config.yaml
n_layer: 8
d_model: 256
n_experts: 64
experts_per_token: 2
d_expert: 256
d_shared_expert: 0
activation: "xielu"
moe_layers: [0, 2, 4, 6]
router_score: "sigmoid"
normalize_top_k: false
routed_scale: 1.0
balance_loss: 0.00964
balance_bias: false
init_std_router: 0.0194
lr_router: 0.000491
vocab_size: 8450
norm: "rmsnorm"
norm_eps: 1e-06
tie_embeddings: false
optimizer: "soap_variant"
lr: 0.00817
batch_tokens: [65536, 131072, 262144]
seq_len: 1024
train_tokens: 762400000
steps: 5143
dataset: "wikipedia_en"
Below are experts of layer 4 (counted from 0) of a mixture-of-experts language model. Rows are named router (the router's row for the expert) and show model dimensions 0-255. Each number is 50 + 12 x the weight over its row's rms, rounded and kept within 0 to 99.
After each expert's rows: "gets" lists some tokens that make up at least twice as much of what it gets as of all text. This comes from a sample of Wikipedia text that the model never trained on. Tokens count by the router's weight.

# expert 63
router:50 34 38 58 40 49 50 16 50 40 57 30 39 78 58 31 38 44 56 64 41 57 57 47 49 68 43 44 52 50 54 32 37 29 63 39 55 46 50 63 52 62 63 62 39 79 39 36 44 41 57 50 59 41 46 42 58 64 60 78 50 61 56 44 42 49 51 54 50 43 44 36 46 43 55 59 44 37 48 45 34 66 48 36 55 56 49 41 43 61 36 67 39 32 45 47 37 64 44 48 68 50 37 55 36 53 43 48 33 40 40 47 56 23 52 40 30 39 54 61 48 77 54 41 41 51 50 54 59 55 47 69 38 62 56 25 40 59 64 43 51 68 48 65 37 65 41 55 47 33 49 28 46 55 57 56 44 51 66 40 45 57 76 47 55 65 50 64 42 54 45 40 39 48 55 65 67 54 59 40 54 38 69 45 39 71 51 78 45 63 31 48 23 40 52 70 30 46 56 38 70 61 35 60 46 47 65 25 42 45 64 50 40 20 53 43 48 52 49 67 14 51 65 29 76 44 39 51 64 56 36 48 63 38 50 43 57 33 35 64 41 53 64 52 45 74 40 51 60 45 63 70 64 47 48 47
gets: "at", "ic", "et", "ot", "it", "ant"

# expert 4
router:37 53 43 60 53 42 50 57 36 40 69 46 37 63 76 38 52 61 53 59 44 65 53 64 54 36 51 32 50 50 49 56 36 26 57 58 44 37 55 51 50 46 55 57 58 41 69 54 43 57 59 70 52 40 41 39 51 40 44 74 44 66 59 63 58 63 35 40 58 46 52 62 62 42 74 60 37 40 63 39 42 51 40 61 60 51 47 38 42 49 28 65 58 28 48 39 42 57 48 63 56 60 47 43 14 41 59 48 47 48 23 49 30 46 38 62 39 50 43 61 45 75 55 42 46 55 68 41 58 49 39 64 43 68 73 39 32 57 68 45 54 49 50 50 53 70 50 82 45 51 46 47 37 62 67 57 27 64 59 58 49 31 55 15 43 46 16 68 37 42 39 44 40 45 59 44 46 38 64 53 53 49 49 54 57 64 56 60 43 37 21 44 40 61 36 78 55 46 62 51 57 58 38 37 51 71 54 53 55 46 53 56 36 49 50 54 53 61 61 42 43 53 54 16 70 37 50 54 67 54 43 33 67 34 33 40 48 42 37 50 48 38 40 36 63 73 37 52 64 37 53 69 57 33 26 44
gets: " to", " ", " /", " (", ":", "^{"

# expert 53
router:47 41 40 85 59 61 50 45 54 38 45 53 50 57 48 32 44 25 47 38 52 26 72 47 68 33 42 53 43 46 57 62 40 59 40 53 50 45 36 60 41 48 61 45 51 57 52 64 62 50 68 21 52 48 50 43 49 40 57 48 42 49 54 34 56 61 46 39 51 46 53 47 54 46 36 59 47 42 43 41 59 73 54 42 46 48 62 52 50 62 37 74 47 45 41 39 35 56 52 55 47 54 51 40 34 54 66 42 35 47 33 31 62 39 76 53 44 27 66 51 40 47 50 38 58 33 68 35 54 32 41 72 22 61 52 27 37 45 52 53 32 63 45 45 32 55 49 63 43 31 46 38 45 60 59 40 47 28 56 57 38 33 52 29 66 63 39 78 19 46 34 31 56 50 51 58 74 45 44 83 52 49 65 55 58 54 42 57 40 38 42 62 51 35 49 49 38 74 52 40 63 65 34 47 55 56 56 35 69 31 61 64 40 49 68 37 46 48 50 41 51 72 35 23 56 58 44 33 56 56 28 43 82 56 48 54 53 47 41 49 46 38 55 49 50 35 60 40 70 43 72 63 66 56 45 53
gets: "0", "2", "1", "4", "9", "5"

# expert 57
router:71 57 49 68 51 49 53 46 63 43 51 41 34 63 45 29 44 64 62 44 50 37 51 52 58 34 52 58 48 46 36 38 56 38 48 55 46 33 51 52 57 54 44 60 48 53 76 46 48 22 46 42 56 35 34 41 43 49 40 58 41 71 44 51 48 47 27 43 46 55 31 57 46 47 52 48 40 61 51 43 39 43 35 42 51 49 62 32 68 62 21 60 52 27 86 40 31 46 47 54 53 53 37 34 39 43 27 36 24 46 41 68 40 37 54 55 53 35 53 62 51 62 61 31 54 36 51 46 67 45 44 52 46 72 51 36 40 39 53 60 44 66 48 45 48 38 57 63 51 33 57 52 34 59 56 56 51 42 37 69 50 54 49 28 49 52 54 76 37 52 51 35 65 57 67 61 48 51 58 56 41 39 49 29 46 59 48 52 45 24 24 54 39 58 62 48 60 60 53 11 52 50 64 55 77 43 48 20 50 56 68 48 31 42 82 64 49 32 31 44 47 49 29 44 55 36 35 44 72 55 52 41 77 68 40 48 54 51 64 54 40 52 50 45 39 63 68 29 46 48 55 68 61 37 66 54
gets: ":", " –", " -", " |", " —", ","

# expert 24
router:30 60 43 38 27 80 60 30 38 56 68 51 50 60 52 34 48 50 36 51 42 38 73 45 39 37 47 40 40 43 47 45 34 37 60 50 55 28 59 67 44 42 58 50 56 44 55 43 58 35 50 38 42 52 69 45 51 43 36 58 47 71 49 38 45 75 37 58 58 75 45 54 37 49 55 41 38 37 61 46 46 69 59 41 34 68 50 21 40 59 51 71 51 55 40 59 50 55 50 78 60 44 32 66 41 42 39 52 50 34 50 37 49 23 55 29 56 35 49 44 67 50 36 50 50 48 56 58 83 37 41 78 22 56 46 41 42 52 67 44 36 56 46 59 36 53 59 69 52 31 42 54 45 43 60 56 48 46 59 48 54 48 48 22 51 55 30 46 48 51 47 26 51 63 86 66 59 41 59 55 13 67 52 64 43 56 51 70 53 55 50 44 59 41 50 83 59 47 52 62 44 47 43 27 71 30 41 48 59 38 48 51 57 45 58 31 54 54 50 46 59 52 56 51 66 38 54 66 66 52 56 46 57 36 34 42 65 49 69 60 44 59 33 59 34 62 47 46 55 47 53 44 45 58 50 67
gets: " (", "201", "200", "202", "199", "198"

# expert 47
router:51 51 47 65 59 57 62 45 60 33 55 35 37 68 55 42 47 54 48 62 54 49 52 50 55 48 44 42 58 30 72 62 42 23 58 38 59 46 60 50 47 63 62 39 53 42 40 73 37 53 52 48 43 29 65 49 50 56 41 62 34 47 48 53 65 64 22 51 46 40 69 40 49 49 58 47 38 36 50 51 45 57 60 30 39 67 56 41 62 58 23 60 33 36 74 59 44 47 44 46 67 37 37 34 18 60 47 32 27 54 57 49 31 57 57 45 39 35 50 63 41 55 57 35 40 60 47 40 54 43 56 68 37 67 59 52 36 55 65 69 46 54 50 49 43 60 45 71 57 44 52 45 37 45 58 66 43 43 50 58 51 40 55 38 44 44 43 52 32 39 57 23 47 43 86 54 56 50 62 57 23 56 77 42 47 40 50 53 41 36 40 72 45 44 41 58 56 56 70 48 56 65 59 37 53 38 76 36 59 42 29 46 59 20 49 47 59 49 29 54 49 50 37 46 67 42 26 61 65 55 42 39 66 49 46 63 40 41 53 61 54 65 46 22 47 44 60 43 70 28 83 50 54 72 57 59
gets: " of", " in", " at", " on", " from", " In"

# expert 14
router:67 51 44 59 67 60 65 51 57 26 46 45 41 71 61 33 29 31 59 76 53 55 60 60 69 56 54 56 38 43 45 60 41 38 44 40 40 43 33 54 59 58 51 41 75 61 38 40 61 52 52 34 34 45 57 48 56 50 54 57 43 60 31 50 56 56 21 30 48 51 52 44 61 45 50 69 37 44 48 41 46 61 51 55 58 66 39 30 59 63 29 42 48 33 67 54 56 41 40 56 59 47 33 47 49 45 46 61 63 64 51 57 56 42 42 68 70 30 54 63 41 56 49 35 57 47 58 38 68 55 47 73 24 63 67 48 46 43 49 53 47 52 73 51 40 60 56 48 56 40 51 64 46 58 51 72 42 27 52 79 28 38 64 44 42 61 26 57 42 55 39 37 40 56 53 57 61 52 68 71 35 43 58 61 55 80 47 71 52 41 48 43 34 50 55 75 52 60 49 64 54 52 60 49 68 44 55 35 59 46 34 47 42 28 81 48 43 37 18 17 24 34 41 47 70 59 52 56 44 60 67 40 59 48 55 59 49 43 43 56 60 54 41 40 57 65 35 31 41 38 54 52 53 53 41 33
gets: ".", ".\n\n", ".\n", ").", "\".", ".\""

# expert 15
router:70 57 64 58 56 60 58 61 56 39 54 52 49 77 64 37 34 57 43 61 57 56 57 44 59 57 53 43 40 66 50 56 46 56 41 65 39 47 42 40 51 67 74 35 68 73 39 63 38 40 62 48 56 43 43 59 58 53 36 62 54 64 73 22 55 51 53 38 38 62 55 54 59 51 47 45 40 47 57 23 57 67 39 29 32 56 51 32 45 80 44 42 69 42 49 55 53 55 33 71 51 49 37 43 46 53 44 40 44 45 31 60 53 39 56 43 45 32 35 71 59 59 39 38 31 50 50 51 43 24 77 80 48 48 57 35 39 56 50 58 27 55 58 64 32 70 52 70 47 41 45 46 42 59 62 48 32 40 63 62 43 37 41 39 61 43 30 61 30 45 37 30 43 44 62 64 62 48 74 45 39 54 63 29 61 54 46 64 54 41 55 54 38 60 69 68 34 50 66 46 71 62 73 56 69 46 77 55 62 42 48 67 59 32 64 49 54 51 60 57 23 41 55 47 66 33 37 49 64 57 46 39 62 46 46 43 56 46 57 55 44 67 62 36 45 66 32 43 47 46 52 56 45 47 71 42
gets: " a", " an", "f", " =\n\n", " A", " one"

# expert 60
router:34 41 35 59 44 51 48 44 66 47 42 55 30 61 59 28 52 49 38 56 39 41 56 58 55 71 37 68 59 58 45 76 27 20 59 52 49 55 56 70 63 43 59 54 55 65 45 53 70 43 75 64 41 47 40 21 53 36 51 68 49 48 38 43 51 63 42 37 43 51 58 61 51 46 50 59 36 51 44 58 56 62 56 15 46 37 74 32 48 66 27 56 41 60 77 61 47 49 51 47 48 44 54 55 38 59 50 44 39 35 37 55 67 37 60 57 60 56 48 55 63 45 44 31 24 34 57 42 75 29 50 56 55 44 44 45 35 42 48 55 31 47 55 51 49 50 42 63 61 56 43 45 42 47 57 43 30 53 46 43 36 44 74 57 66 47 45 42 48 58 58 42 38 24 51 54 57 52 73 47 47 73 70 38 29 56 69 76 55 50 37 47 52 63 40 78 49 54 64 21 66 76 62 32 45 38 43 63 50 37 57 43 37 52 64 46 50 58 60 38 27 54 50 55 65 29 27 48 43 69 21 44 63 36 57 42 53 53 42 53 52 54 50 51 56 63 54 32 64 43 61 48 51 51 46 51
gets: "\n", " |\n", ".\n\n", "\n\n", ")\n", ".\n"

# expert 61
router:45 42 54 62 46 56 56 20 59 44 37 45 38 50 45 39 38 46 49 61 43 45 63 42 33 51 47 61 40 31 51 60 43 42 41 47 55 46 41 65 55 45 62 47 71 49 62 59 71 40 50 53 51 17 50 60 65 32 61 68 46 57 49 50 55 43 32 43 43 35 54 49 73 56 64 51 33 43 44 39 45 75 51 25 40 47 62 49 29 62 35 36 63 49 89 61 49 55 40 78 76 67 50 34 41 49 39 36 43 51 60 44 43 50 61 43 55 33 52 77 47 77 50 28 44 57 58 64 59 51 58 58 41 56 47 30 48 63 69 71 22 69 62 52 50 52 32 66 59 43 48 42 45 60 57 56 31 45 60 49 47 48 63 50 53 61 41 60 14 59 49 49 47 48 42 41 49 33 66 67 37 47 61 42 34 74 40 63 24 28 49 46 40 59 66 43 52 47 57 37 51 67 46 41 61 49 54 50 66 49 54 56 58 44 56 45 48 38 45 24 46 40 51 34 59 46 52 61 55 50 58 28 70 50 48 46 62 44 48 55 50 39 68 32 49 43 29 36 54 55 85 54 58 51 48 68
gets: "a", "i", "o", "ia", "u", "us"

# expert 39
router:59 52 63 73 44 57 72 33 49 32 53 48 40 58 57 39 29 42 37 31 56 58 52 38 58 40 37 40 54 43 44 47 47 47 37 44 34 43 58 57 45 54 57 39 53 61 64 59 46 25 37 50 52 13 60 53 58 37 61 61 53 65 54 29 42 64 37 44 38 49 53 42 46 57 47 66 36 46 43 49 65 61 75 54 52 39 47 48 62 56 34 47 34 57 76 40 62 68 43 45 56 46 34 56 38 53 35 14 23 56 31 52 58 35 46 50 57 35 56 62 48 77 55 36 61 30 51 50 67 31 58 49 64 69 38 37 53 48 79 53 29 41 46 23 39 47 34 49 55 56 48 44 45 55 48 63 50 48 71 61 42 41 49 44 37 67 41 65 48 50 65 36 50 49 61 52 48 33 64 67 33 58 58 55 41 59 41 61 54 32 53 40 30 54 38 53 51 65 54 30 46 43 60 36 61 45 66 28 70 44 47 68 59 29 65 42 39 54 48 54 34 55 31 34 56 65 31 61 40 57 50 41 74 62 47 62 64 50 71 55 58 59 67 53 68 65 24 39 48 41 60 52 43 62 60 51
gets: "S", "M", "B", "R", "L", "C"

# expert 59
router:59 37 40 57 47 60 50 27 63 39 60 29 57 67 56 34 29 53 42 64 47 47 62 38 58 36 62 48 43 48 48 52 49 47 58 68 32 44 56 62 50 40 70 38 53 57 63 67 43 43 56 39 38 47 47 47 65 45 61 62 59 67 49 48 58 51 38 34 61 25 73 60 48 52 48 52 44 50 54 47 55 55 62 40 36 58 61 53 49 50 38 58 53 49 73 61 43 56 37 53 47 55 58 55 41 39 50 49 38 21 43 49 46 40 41 58 49 38 45 52 67 51 34 34 36 37 50 52 76 60 49 43 48 53 47 28 47 61 65 70 21 52 43 38 32 55 42 54 63 06 53 46 49 46 50 68 42 36 80 48 32 31 55 38 54 66 38 52 25 50 50 36 67 39 70 65 58 54 82 64 32 50 58 48 46 70 74 74 58 52 52 56 51 60 61 55 69 74 45 48 49 50 68 51 57 47 58 47 54 58 61 46 33 22 50 54 61 58 56 40 43 50 39 13 56 42 49 60 68 61 57 43 54 54 66 38 50 26 35 49 54 58 36 47 46 50 41 32 74 25 57 52 51 46 51 57
gets: "1", "2", "0", "3", "4", "6"

# expert 3
router:58 55 39 76 49 67 59 45 65 44 53 63 51 50 45 37 57 56 55 53 51 57 64 29 51 72 37 55 34 47 45 51 33 55 64 56 57 47 59 45 48 46 51 26 64 46 57 57 67 42 39 60 53 49 54 46 85 57 57 66 51 55 38 33 65 54 58 34 49 31 57 65 67 56 48 70 25 53 55 46 45 47 53 43 33 60 78 46 43 43 48 66 41 55 77 44 51 60 54 57 52 50 38 30 47 51 35 50 46 56 51 63 53 52 58 68 50 51 45 53 53 72 53 36 61 36 56 59 67 26 54 68 57 46 76 17 29 51 61 66 23 66 45 55 48 45 41 53 43 32 48 58 26 64 54 81 56 43 51 60 43 48 49 28 57 53 28 56 36 47 53 31 51 50 71 51 57 38 50 67 39 43 58 59 53 71 48 54 46 38 45 68 30 43 51 54 39 68 51 27 51 71 61 35 52 52 53 61 67 54 29 66 41 33 57 34 64 55 48 38 39 65 25 54 56 40 44 59 71 60 40 36 45 66 38 65 56 52 69 34 42 49 57 49 65 73 32 41 40 52 57 55 63 43 63 41
gets: "0", "5", "6", "8", "4", "7"

# expert 58
router:68 52 41 48 40 64 70 49 74 41 73 54 66 61 44 34 45 55 57 44 44 54 75 47 46 45 33 41 35 39 60 42 57 32 43 49 47 53 55 34 62 35 46 47 71 61 57 30 45 50 59 31 52 29 44 35 49 36 36 61 55 67 58 29 74 60 28 42 45 42 46 63 60 59 53 43 30 41 55 43 61 49 43 42 34 51 36 47 45 37 23 45 33 40 55 63 55 50 63 75 57 43 46 48 44 51 59 47 53 41 36 49 47 27 29 53 41 48 41 57 42 60 41 46 46 52 38 36 77 31 60 61 37 66 38 47 55 48 59 53 35 65 56 46 55 53 32 62 62 39 45 47 55 46 52 52 34 39 56 34 41 48 61 28 68 45 59 54 08 38 33 57 49 52 60 49 40 40 48 47 46 37 62 30 38 63 47 46 37 34 45 71 30 51 57 47 71 78 69 51 46 51 45 48 63 33 55 37 78 35 63 48 45 47 46 25 62 56 29 61 47 63 17 42 52 60 43 46 54 73 62 53 63 52 63 44 68 64 61 49 42 61 51 47 67 60 31 40 59 50 57 44 59 69 44 50
gets: "|", "-", "=", ":", " |", " -"

# expert 32
router:51 55 48 53 45 67 64 61 44 40 52 36 41 67 53 43 45 48 43 38 46 26 69 45 57 39 49 52 57 54 50 80 40 21 37 54 49 55 65 44 50 62 57 48 57 42 41 48 52 27 64 73 57 55 36 44 74 57 53 73 38 68 37 40 52 78 28 59 49 29 63 60 56 39 53 63 48 51 58 27 37 78 44 38 34 48 56 33 54 63 49 42 43 44 55 43 37 63 38 53 72 52 59 35 38 60 53 40 46 60 39 49 44 26 48 51 44 14 49 58 51 53 39 47 44 51 61 37 63 53 67 76 42 69 63 23 33 41 63 39 45 64 54 64 39 64 32 67 54 25 49 41 36 53 46 54 52 45 84 56 43 47 66 37 53 43 20 67 33 43 51 27 66 37 61 62 36 40 65 54 37 56 69 43 36 59 70 51 46 66 49 61 51 49 46 49 76 49 58 52 54 56 43 61 62 51 55 36 52 58 43 59 46 53 65 45 42 39 46 55 45 65 50 44 78 51 43 64 62 71 40 49 50 50 58 33 60 51 55 35 48 70 46 48 53 51 48 22 47 45 55 46 46 41 61 44
gets: " |", ";", " —;", ");", "};", ".;"

# expert 28
router:38 53 55 48 48 58 53 31 56 51 54 42 55 54 60 43 40 61 56 49 40 34 61 53 51 60 42 31 55 46 76 53 42 41 53 66 57 46 56 48 54 56 70 37 64 40 52 60 67 46 60 35 43 49 56 29 68 44 62 52 47 69 55 36 81 40 44 48 30 44 50 50 72 32 55 70 30 40 45 29 41 48 57 35 61 51 46 34 52 48 51 56 64 33 59 48 42 66 41 64 64 54 54 43 51 57 29 52 51 55 30 58 38 42 25 41 46 40 59 65 64 76 55 37 44 43 46 47 57 46 56 67 52 53 60 45 44 49 60 51 09 45 49 40 39 59 62 67 48 47 55 38 44 60 59 52 35 21 57 32 47 59 57 43 62 62 50 63 31 59 26 49 53 45 62 71 61 48 49 66 30 54 51 43 59 54 65 65 49 51 24 57 28 57 59 67 72 68 39 48 60 80 70 27 49 43 45 38 62 58 26 58 57 60 78 55 42 42 49 57 52 51 34 37 60 51 37 58 79 55 31 42 58 58 63 39 47 47 43 69 40 48 52 48 37 50 48 49 41 29 83 51 66 70 42 56
gets: "'s", " his", " the", " a", " its", " their"

# expert 13
router:78 57 46 52 36 47 54 50 73 55 71 32 39 56 64 06 49 61 36 64 55 47 50 59 56 52 55 61 47 44 63 60 52 46 46 41 51 40 49 59 65 40 53 37 52 76 61 42 45 43 53 39 49 25 45 39 57 58 61 72 56 70 61 26 69 67 45 28 51 53 52 44 48 50 58 47 39 34 35 29 57 51 49 40 41 55 55 45 46 37 36 50 49 39 49 39 48 58 44 57 68 70 53 53 41 51 47 45 35 30 46 60 46 42 51 46 52 45 52 64 60 58 45 46 53 38 34 61 77 37 46 62 50 51 55 36 46 65 59 62 47 45 41 43 41 55 29 54 39 47 46 35 42 57 65 46 39 29 74 66 48 35 55 33 71 70 49 69 43 42 28 37 52 47 55 53 59 38 58 66 34 56 74 49 48 67 70 45 29 46 55 45 45 53 48 58 55 79 50 27 67 57 53 43 53 44 65 44 63 49 46 49 42 29 76 49 61 45 49 45 38 43 45 40 70 34 38 68 80 74 37 48 76 63 46 48 42 55 59 61 54 43 72 42 64 64 55 31 43 47 56 61 63 38 71 71
gets: " p", " t", " c", " f", " s", " m"

# expert 10
router:57 48 40 67 59 56 75 57 36 46 41 44 35 66 60 44 54 41 34 49 49 51 40 57 57 41 56 46 36 51 73 59 59 42 65 50 47 29 55 45 57 45 57 56 59 54 30 39 57 38 65 55 43 45 43 67 53 33 50 74 60 71 39 24 48 69 41 29 41 43 63 66 34 60 47 64 50 49 45 41 32 56 51 47 38 51 81 32 52 47 34 69 52 53 63 51 45 56 41 64 47 40 54 46 39 41 49 44 45 45 51 59 59 44 62 58 45 35 62 56 43 52 54 37 40 34 32 45 54 56 47 64 40 46 48 51 48 56 63 42 52 79 39 48 21 33 42 75 53 14 49 50 26 29 63 66 45 39 64 50 33 45 59 49 78 46 37 68 40 42 30 41 53 56 58 49 41 44 65 56 37 49 37 43 25 56 60 83 51 34 31 43 44 51 72 60 58 56 50 40 45 64 66 38 52 57 57 53 65 50 65 40 52 40 55 42 46 48 34 51 32 59 43 24 70 44 40 56 59 60 45 54 43 53 61 64 49 44 39 50 18 72 46 47 48 67 40 29 50 28 77 43 44 63 59 58
gets: ",", " that", " which", " where", " and", " when"

# expert 54
router:59 50 29 53 54 41 51 43 39 47 52 49 52 71 55 12 60 60 51 48 65 34 49 52 54 47 50 60 59 59 49 64 51 46 60 52 48 26 48 43 57 61 68 47 64 47 67 59 58 52 68 54 45 47 47 50 48 56 68 57 62 51 70 34 44 59 34 41 62 38 58 38 40 54 62 43 04 42 53 41 37 60 57 30 47 58 57 29 52 35 30 53 58 35 56 65 47 45 40 44 44 46 40 43 44 51 38 51 38 62 48 56 42 33 41 51 39 42 49 59 40 77 41 28 56 31 42 47 66 47 58 61 41 68 65 35 52 37 77 49 09 61 63 58 36 42 46 61 43 40 49 44 28 62 57 55 40 40 47 48 38 46 76 55 40 71 36 57 50 57 50 40 66 39 74 55 55 39 62 49 12 61 53 48 57 50 54 76 49 55 26 53 51 45 80 54 51 47 53 39 72 48 45 58 46 43 53 65 74 34 34 59 37 41 70 46 53 47 47 53 31 34 42 43 74 55 50 76 59 47 52 50 54 71 47 44 50 45 58 52 46 32 48 51 60 46 55 44 58 41 70 39 39 66 53 56
gets: " ", "–", " $", "201", "202", "200"

# expert 35
router:62 34 42 65 26 49 67 20 54 66 61 37 40 41 66 52 44 43 61 62 58 51 65 54 46 29 40 44 60 59 57 62 15 40 38 43 53 40 43 40 65 64 43 57 65 67 53 42 51 33 47 46 40 52 67 44 63 25 49 58 37 67 46 40 44 63 56 36 39 49 47 56 44 47 65 52 41 31 56 49 51 60 61 32 49 63 70 37 50 55 27 73 37 45 63 58 31 69 47 52 56 52 40 58 32 36 49 28 50 55 34 39 48 19 52 47 50 28 61 56 50 50 47 41 50 49 48 41 48 60 67 53 59 69 64 39 51 59 64 31 25 55 65 62 52 50 42 55 47 40 67 38 19 35 64 65 41 39 60 49 29 49 73 48 68 61 34 57 36 53 44 32 66 37 76 42 50 15 64 54 44 63 55 39 50 46 56 51 41 49 49 52 57 50 48 52 50 52 63 50 60 42 48 47 42 49 50 51 81 36 40 62 58 40 52 46 63 41 36 51 51 34 38 39 54 42 58 65 44 72 42 52 67 65 45 38 62 49 50 31 54 39 61 45 61 44 51 26 40 43 84 57 53 51 44 55
gets: " the", " The", "The", " this", " This", "the"

# expert 38
router:47 57 56 51 33 56 80 45 39 59 59 44 45 51 57 44 40 54 60 61 62 50 75 44 57 46 40 41 52 45 49 61 43 48 49 44 42 52 54 50 55 66 72 50 66 63 63 53 43 44 39 53 46 30 59 36 48 31 47 71 39 66 47 16 53 67 35 54 71 46 36 63 35 50 52 67 36 50 28 51 30 47 57 33 46 38 60 53 53 46 41 45 44 31 55 63 47 56 57 47 59 53 47 37 17 52 36 41 39 45 59 54 46 57 41 53 67 43 61 52 60 62 34 31 39 48 44 33 50 55 67 56 44 47 45 38 43 48 57 65 36 56 42 51 49 56 41 46 59 37 33 55 36 54 58 65 40 51 55 67 42 47 54 30 76 61 39 84 33 59 24 51 38 29 64 58 52 44 54 64 38 72 61 48 36 46 56 70 44 45 34 65 48 50 59 73 43 76 72 38 45 56 47 43 60 43 54 39 52 48 42 51 45 46 52 65 53 57 31 28 50 62 33 24 82 35 28 57 70 59 46 28 71 49 52 44 53 32 66 59 61 31 43 22 60 42 43 48 58 35 50 57 62 59 57 59
gets: " for", " to", " by", " with", " of", " from"

# expert 5
router:69 55 37 66 42 60 67 46 47 31 65 37 49 62 59 29 50 34 41 55 42 48 68 49 56 53 39 49 48 56 63 72 57 42 44 50 33 31 56 61 43 50 57 49 53 68 45 55 44 35 56 54 56 37 48 43 65 30 44 58 32 62 44 33 53 51 36 54 68 45 44 63 61 44 47 74 43 46 58 36 62 51 71 50 33 54 61 50 40 47 29 73 55 40 65 49 38 64 61 53 57 50 35 55 39 37 43 36 32 39 37 53 47 27 37 51 49 40 48 62 64 71 42 39 51 40 36 57 66 35 57 65 37 65 60 22 32 49 55 44 40 51 61 61 38 43 41 59 42 44 42 41 45 43 49 79 58 37 68 75 34 35 80 51 58 59 54 62 30 38 37 45 54 49 67 65 48 42 74 70 29 58 54 37 27 58 74 58 40 56 48 68 40 53 50 76 74 68 59 39 42 51 60 27 51 46 55 28 78 34 41 40 37 44 74 48 49 51 50 45 34 56 38 41 54 33 38 55 60 50 38 44 66 39 39 50 44 58 49 59 34 52 61 44 62 40 43 38 53 42 64 61 64 69 49 59
gets: " S", " P", " M", " T", " D", " B"

# expert 44
router:57 49 40 49 70 45 76 39 58 36 45 48 26 78 52 22 30 56 47 53 45 58 58 57 59 49 49 38 66 68 67 53 55 35 55 59 37 12 66 56 76 46 52 47 62 57 38 64 45 39 61 59 55 23 52 50 45 35 58 67 52 71 46 53 70 52 48 53 64 62 56 43 59 29 40 58 48 39 54 42 48 50 43 45 67 60 54 47 37 52 41 71 55 37 54 46 50 70 60 64 50 21 41 48 38 37 44 34 39 70 38 40 45 46 67 52 28 42 45 80 63 61 45 40 23 35 41 43 67 44 39 52 48 53 58 30 48 46 65 61 31 49 48 48 56 58 46 60 46 37 66 40 36 56 53 48 48 68 49 55 35 29 59 51 63 54 46 70 59 39 47 38 74 35 63 55 43 39 63 61 34 68 69 57 37 62 64 50 51 56 44 52 55 52 47 70 34 55 58 69 75 52 61 52 60 36 49 45 65 56 50 63 60 38 39 53 31 50 48 40 41 58 50 28 70 42 43 57 54 53 34 53 71 59 44 56 37 50 60 72 35 58 46 42 72 61 40 39 34 43 47 67 56 40 41 64
gets: " L", " W", " N", " C", " P", " S"

# expert 51
router:60 45 52 42 41 64 53 41 46 38 39 43 59 55 47 27 55 57 31 58 48 48 51 46 35 52 41 56 39 55 79 58 49 45 46 54 36 48 61 31 54 45 47 47 41 35 37 59 60 27 60 42 33 55 50 59 67 55 64 62 43 46 66 41 68 70 45 38 74 54 52 69 41 38 50 34 25 51 34 29 49 56 58 45 54 42 60 36 23 49 53 65 53 24 57 76 37 42 58 45 63 42 47 48 37 46 53 30 59 55 48 59 66 37 47 60 34 61 50 66 67 62 54 29 39 49 51 41 66 41 59 54 32 55 45 37 38 60 62 57 41 41 60 53 49 53 46 70 60 50 67 27 53 71 79 76 41 34 50 49 41 40 50 28 42 71 36 39 51 46 27 36 46 33 81 53 47 31 37 62 50 43 58 41 37 69 54 60 30 52 70 45 44 70 55 71 51 66 68 35 54 66 36 52 69 63 53 31 66 28 40 48 38 36 50 56 48 47 45 33 47 44 44 38 63 45 58 42 58 56 55 41 59 48 47 35 52 58 49 52 71 66 43 45 72 56 40 39 49 46 57 45 70 65 71 48
gets: "-", "|", "\n", " •", " In", ")\n"

# expert 52
router:53 51 50 37 50 45 56 30 46 41 47 24 50 43 59 33 32 35 34 30 45 44 44 63 59 50 49 40 58 49 60 62 63 42 45 47 48 39 40 47 53 52 60 21 72 46 56 49 52 54 41 52 62 36 60 48 61 43 37 68 57 50 32 56 52 57 36 29 50 56 64 54 48 26 58 32 44 33 63 42 50 55 51 44 63 41 61 55 60 57 41 47 54 39 61 46 36 64 58 63 51 45 45 60 38 59 21 19 19 30 53 57 47 39 25 38 43 50 66 58 48 71 55 50 48 50 68 45 60 56 53 58 59 73 55 39 37 57 74 47 44 69 52 64 63 57 60 70 69 15 40 43 50 51 49 59 53 56 47 70 32 44 62 56 62 47 49 72 44 55 28 55 53 35 60 66 58 24 65 43 47 56 51 43 37 44 56 47 36 35 37 61 53 58 52 69 43 66 73 46 68 67 64 54 47 61 73 48 61 50 45 46 53 50 52 45 68 42 49 52 46 45 43 34 80 61 62 44 72 66 31 60 70 43 38 66 56 65 41 60 40 66 46 38 41 46 67 31 53 47 37 55 69 41 75 61
gets: ":", " by", " Born", " Total", " Location", " information"